Experts of a small language model.
Experts: 48 experts in each of 10 layers, 160 GELU neurons an expert, 4 picks a token, a sigmoid router.
Training: a variant of SOAP for the experts, 425M tokens.
Below are experts of layer 5 (counted from 0) of a mixture-of-experts language model. Rows are named router (the router's row for the expert), up (a neuron's input weights, with its number), down (a neuron's output weights, with its number) and show model dimensions 56-111. Each number is 500 + 40 x the weight over its row's rms, rounded and kept within 0 to 999. Numbers have three digits each.
After each expert's rows: "gets" lists some tokens that make up at least twice as much of what it gets as of all text; "raises" lists some tokens whose logits its average output raises strongly, later layers aside. This comes from a sample of Wikipedia text that the model never trained on. Tokens count by the router's weight.

# expert 39
router:521540481469480528454491529449499490517463543489512466477461480579534482509523455537450495519447524520579450487496478527505592508464552487480452515462499441436526459501
up0:547523487545549457488475580511459537517620529461455515411448481472488506508516519436430560514506479596454455468486502484487517501511455441509521418417472433498486544482
down0:462526540435506444580547467567514532480517528507467468504504518486553518610519532567551526446448462558524535529429474436544410479507508505524493517479486408520487501541
up1:490466539493479510548430510551482527542450501538494485427493483412447608535490515473439531515573473493488509542560413474444486487461515506509500477563462509570472495494
down1:533475462488511584497459536474426474460470458592524479492490453529436480529487550441471477442488484438539477510572470460380501513494468500436471542507495444506511516530
gets: "-", "N", "n", "le", " de", "'"
raises: "ch", "a", "l", "c", "f", "p"

# expert 17
router:515480442405450526553582491471463512540464447484492503502484474551525503519497502508477540535409481575522464501520509533577526553484564553473482498535463486474515512484
up0:502463461519493497520540574482492541574563430537486456548505411565479516488487509465414490497465518443515528466520459441493445487482486524449469531490514552509457499478
down0:496583527470493442560537480523476489496525541545434526424446451458554571513526471499487530509537529561429594538506470534523491530443480459562470502466468512561483398436
up1:486559515498490522503537567499452533499509526465469535465486418494489579462539528467467461456563482452521513477518521454457480513479443460473481511501539464518545457434
down1:499539527533550544539486468546484455485535557593520501556479466504476534415524540505471481421504456559521422539509483478478477427531511478498561497530481451495527469584
gets: " (", "(", "^{", " [", " (#", " (−"
raises: "l", "B", "P", "F", "R", "Note"

# expert 22
router:568530496450468532505511447479513440498542533524513471480462452521489494461524495516472408543523431498575439496529485510475530572417571456544432494492462459461510512475
up0:469489462450514529535448580437445510483469489491541525450504523491497537520478452523484497478563487567476496488502493474507463454540488523563557426466406507547491576400
down0:494538450545551486517483536503481520459530425520476514576544532543462441531474511501516454490401479522538510455502485453545474528559548476472445504500531519468436507515
up1:533516452523511512590404593508492443401456440439481566496485399515568477470453501543470505506493447480467466536494486487533519508455449560530455444506511507529540490464
down1:486537513557522480573507541476517531528487545454393530490456524451446471534530479448481443522504520521485501483573499477512549561487489530364459488523497446540434476510
gets: "|", "==", "-", "===", "=", "===="
raises: " ", " \"", " a", " in"

# expert 25
router:570442525463477536547549520477480495506483520513567478488472455527513487552533512506506524477385374546562450450548515526468472510480554499536407483475496433458526440524
up0:460506501553503495510481596518462588546493454540536456553475398518481601488537504581504549547524516466508476465479495498510445514476495477497547509502466445500433499494
down0:534521486441564460516507497482540474458517530500460486479535565510461460526495431511528445462598515494530487508555551485564415494571465605483546492551519388486509560518
up1:502486449580491464548556522480492548485516530538549436483466496507540616532553446425476573594535483564443507510502465483550580533553552533440516496564481483498424497496
down1:444483484458440470488467525437534481469512543544448528459552543536416439554534479475464461461507501465550479484505533492499524461512524414510579480478494598493522575514
gets: " in", " on", " at", " of", " In", " from"
raises: " the", " their", " a", " his", " an"

# expert 13
router:520476432494431494506522538531550481541507549498562399468468458508574479467543421578475484511456487466537426489497474546528482488462549483462504531448493461501547524469
up0:567531500484432421499494504468610480500514485481449473466428486482524559543547531483496490523475500510559499481510554560537447448490549461577488532516476510529547542499
down0:431559586554583529523536512522433513511524548525496429457542464498510505497483572504484444463456507489479482485500433499475564465464446535475502497547485430481483434537
up1:595466471530486548482525440480487459536522419515549449515515488525487466442501515476527521498573438441436472449536491548490594480526525570505513531513461472505500515531
down1:474514550507474485450479537486463500460467459487454491437545489500501509532519492497546508475523488530494556555433503503489516469485504509442581467438489532434537479549
gets: "0", "9", "1", "8", "6", "7"
raises: "-", ".", " for", ",", "/", " to"

# expert 40
router:486460480468470551522643510470448492476507453507508456511477502521450488493505476522471577551455467518484501476536499508525487495519635572434471553520541435516535394437
up0:486484509483584458421570564488496457454468524573500533503422477491478462479466548555532490574472481480485513470521505534496496462522492533457431450578612514547522443489
down0:468560472555436522521478524551467462456530476438525568549477501492488514532590489537468570468492453539488545562514482492523481526503518492513521550469582469517465537489
up1:563455544535517470484561566525450485581461486421493493534487488494551540462463542558580497529453659433596513481447487468546448536454571524447461471480528514483471442438
down1:434516510453554496515497536534568527456463488469554515455439535438521492466449486493518463501376534448528531532557462458481542542497464505587412537510481515530456531509
gets: "9", "0", "1", "8", "2", "7"
raises: "s", ".", "-", ",", " to", "th"

# expert 24
router:533516490492473522502553491544531478494486449556481495474473596513433479558525464545425434494477488498555459474465557537452534478433547487457481555483442463487508436495
up0:457572496524464527536500500549478488520506468461480459477564483530537547476490523499490479527509506497531491548467532442503473554540504493527463531406497439499542530458
down0:510612525539455422513526497514522471453465519473478528541430480566473434493532427498487412503484494495502459621576448458483455444504497518510522479486475539515452527502
up1:477516506463463519591450475491507447565480439523479476484552470528507585549513421459507519512503458500456473493491509563394536487494546515499521515469512493547512537488
down1:473496509484516530473580557552450498494466530499553515505526532532504470412505500463478447448425533488525496482482508493519540560471412533562444515486508552458445508486
gets: " that", " which", " it", " also", "3", " he"
raises: ",", "\n", " (", " to"

# expert 35
router:562597445477464528492520497543595515537557591510526505467473471515489553508525512511433520521441530531507478534535487499534569453478531495463445508536471485442522409489
up0:571491459443451527532545482487481491560454482504544502537483533480501492514454532500481516472531533522483442504526481498550535466457587503488483521494424471452509461425
down0:479448566556518484522545461488428550518460441566491609428413526523543489559534517474533508446508525490552450505497524581540527510536562511497464464530441481556540458497
up1:484499438466440514543503523559510481524523479562407482417533451507465519541501511537464542448477523512492471500518547527496463492497487524465491505495422535485525428540
down1:556455520448542490538479534515528540503476442488508499575402531559557506592558524473510467530544532478447494581403449527473494504534588487554521441500527474419479491499
gets: "2", " to", "1", " he", "3", " that"
raises: ",", " \"", "."

# expert 32
router:480575484453470522458481535485564526541553535480532503516480427527535490554492416518518569506479483513494426455548531540529502494498578494464531600498468481477527490511
up0:458466522505450520475495456436502476469561597506516474514559494468468429485532479532465494411439429541528467475520506440465458456451567475508518496502521429469444482514
down0:544495444477480473532477527478516488492465476528469506479411534534487512486508515475447495532529542493487431457528452524539487497545506515481539452436471484524562495535
up1:490474503429576569560468487464545463529468527455516481531515545459520544524513525483492544500517443507528402443480530540441487504543466508434549478522531496557429468435
down1:488480512560454465416492539565489438483493423559577533471487479486474466464415477476503436594547548458423467530512437528558505487472483509518436513491523502537426491550
gets: ".", " was", " ", " is", " were", " are"
raises: ":", "\n", " |", " A", " (", " /"

# expert 37
router:525469500428461520548450506526510501516517575456511508443461551569529594506526477520443501532457481494593458506508536511546540513395522510471454492537498433456522471515
up0:482555487556475481543428608516523477528510544454499516547591497498495523459540583557546482482499480540562553537481515546473515468532513453403491452466513534448486520543
down0:499452481507519492540494510488503526526552502458551499472441510514559480480494492547522520497438493543536479529509539541465467466475415501482518516474480605556529480561
up1:462577500507538432499458492502511500520578510447496550452574462444574508510592447510573522453509424540465537437509515522507491483537522485449507464500468490440514514494
down1:522475490469517520536566490572502548482542509504522434492520496460508479440520496469529520430517489489561477542524480484495441513457477477490506504512489540562496537551
gets: "\n", "==", " =", "===", " ==", " ==="
raises: "-", "\n", " |", ",", " ", "."

# expert 47
router:518535497535481542499496575457543496456489472499511498491483568510489512481510479463496460558494487495518516434518497592504497503473546587492475509498479505399521447536
up0:488498455457506484534486515554485455462510523503491524480449557473471532547468570502461447436474555500422454460583508601483530519439524564496519587455553451464466474476
down0:516458446544499481530534481512520461500491511394480476467473549574492489523544444515495499465479508500433515564507429483538488492513493468506538469521481564507574440449
up1:489504503536494547485500547521569546482509538508425547455497506452537548496522463488464416519491494459486387445530575557513490463555464469469514544462439545416490555550
down1:474509476512503400526497475506520450548431505537492388490415525523508402539553484508454487496438533572515557592435513488527521498513506535473615584492497567527555525491
gets: "1", "2", "3", "4", "5", " two"
raises: "0", "8", "9", "7", "2", "5"

# expert 43
router:521513494410447526486464505496538563541496550510536505489471457580562512465517510498485490548492477528543468510566479528497554514442504523474464507522446471447503489509
up0:546454465449491522492507526558462534539567465439454464465497509509519491563546492473493540436461467507511515545485442534409511504500520540493529577440507487466529526519
down0:543493485457500495475424472514465469543522426473526465428516485564523437526581539567507499501533508549585395477502531426505473462445512488513453528510487503464501477469
up1:540535522465462528463511504490475484487538482509470487497488439580497539586561501521362459413461541495426454513514554521492515514408502489510433530561483474453421442571
down1:443573487470489453441438558576479463410521466548433471445545474492532426473474478508468545527530519497469513539462439559505486531508463514482510481530549594420545526442
gets: " |", ";", " ==", " =", " —", "=="
raises: "\n", " ", " \""

# expert 41
router:526509476477429543483509508500583563517492564432575491488479528544537537489512515482444508534484499534505454544559496544485530567465518507466435499498463449449545486558
up0:526456520509540410475503546489486493477502549541494534542459499434530530482448484538528496483523467486440448458490503573441511449579458521519528544521484436480395568571
down0:549528480540491602492485502557470485478497528542507518461547510499508467574503493543464493508486489517511526465475470442543460558499458526514463534506523485446556446490
up1:544595484543593479522509469537441508503498515544507464462469512531556426454489446472593453556447496474495533380426492514491458446497491566487466487486478560495490555558
down1:465538440532516463592518536489526506459530527452476523544451527488522510457561517477465480473467460453474461482468460514495520469431502444545508461545509552468479527486
gets: " |", ";", ")", " –", " -", " —"
raises: "\n", " ", " N"

# expert 38
router:556570473439499526560524567465508490522515486562476445468469456524557473515580470566455480501488462530494479539486599516525512455530511557482482505492476483469532499571
up0:539443466522541532470478496471472492506537488504514522451533570563503524613431523445538566415534448522488515477500474536481541519446511542526425471529428526487491513537
down0:464535484496516505428490478555420463482507581455478511580667436485474505426463494519421434548437539448486512455546467465452478480543521492455550543429509566498470479454
up1:493501511475524494494508523532484496526498466500418499487586473540519467503471529514473466464528588494542518530459520480518478512467540454520488538458532523492488432597
down1:485496517467549524522475457459518515567440517462546492505554491463518470436476525450511489466486490520496459511455458534516443553436470474450373500483478467482484485517
gets: ",", "),", ")", "\",", ".,", "',"
raises: " ", " and", " with"

# expert 42
router:532499446454440545556457550474518513544497488469505457490465460596485546492542448464485502508494504490579483411517517528482632469501561493517401501482495468441495476468
up0:516477501554511451524502439509454480557475479432505572470408508492525495523405510468461499557562499496494445386473448496482503485443444449453446558477496511544532529445
down0:473500474439522432495519549527524473486434460531471452485416500447534578499582501464527462574543534459439479412486540465481476451521547494549468494530554485487478534481
up1:546523533423554458478445448492525510433533435447569538429509480494461552553549426521482537464443520483505472444539476499450531557537525463473547494485584533481455471516
down1:538529465533545548481519402539498402475547495526515426428542511536516498494486467496539571444511493498439498447451468530480446515481447485493535400560441440516484450494
gets: "–", "-", "/", " /", "°", " –"
raises: "s", "w", "1", "in", "c", "f"

# expert 12
router:524560436501481538497487557469538529594500486444578414475471453544503538478577439491502532540460503527527444449501575543511551495472534480533505572503485514462557483523
up0:504510503429567481557495549535468567520434578534424548382500568448521490503608509506480528481496529480424506418475459519454444532504481540524451478543505579506509510497
down0:491438461548544479499550525503489460472592541556499498602502433517502532470459512435523547548518525539529531433530492524472488493467451467512531502458468394487529445453
up1:477563565469471510400478519508450540532507533538492451503540551515585440491491434478529487471508471494484522462448482449466477516391540446532567522520551468494491468476
down1:501495527504504467493508514512519551471468495516406445517562474434400538529469498547546469472427580498568509507571474504538523472488479536422546484443463557499500449440
gets: " ", " $", " −", "^{", " #", " ."
raises: "2", "1", "5", "3", "6", "4"

# expert 8
router:507501470432480546573523497456483500504524483480522471480464551539532539470506475502424529533443476508543517455535568552548556580489540510486506545438485454479518461529
up0:507449442543389478526547500440517466507526543515552559488508494493510506454513606489411489512572563542515532530456468474538533569546566502456541441494485468541522493519
down0:473532477633604523491466569523485588526565483532496493524635541461508521485535505553486527456518411454489419428475535511442515488536478466409456570494530533470559482471
up1:489389527451458449471511514479510583602484540530509539561482436508459471434566466470513496503472517479499517472534520514468476476454530490489522492533489491545528471503
down1:513563521511527498431455512466512534493481523496469461443537512430532569435505562496515501510489509418477471486489502451499475486515473514531544469550526452477487497512
gets: "\n", "==", " part", " United", " Party", " —"
raises: "-", "==", "===", ",", " and", " in"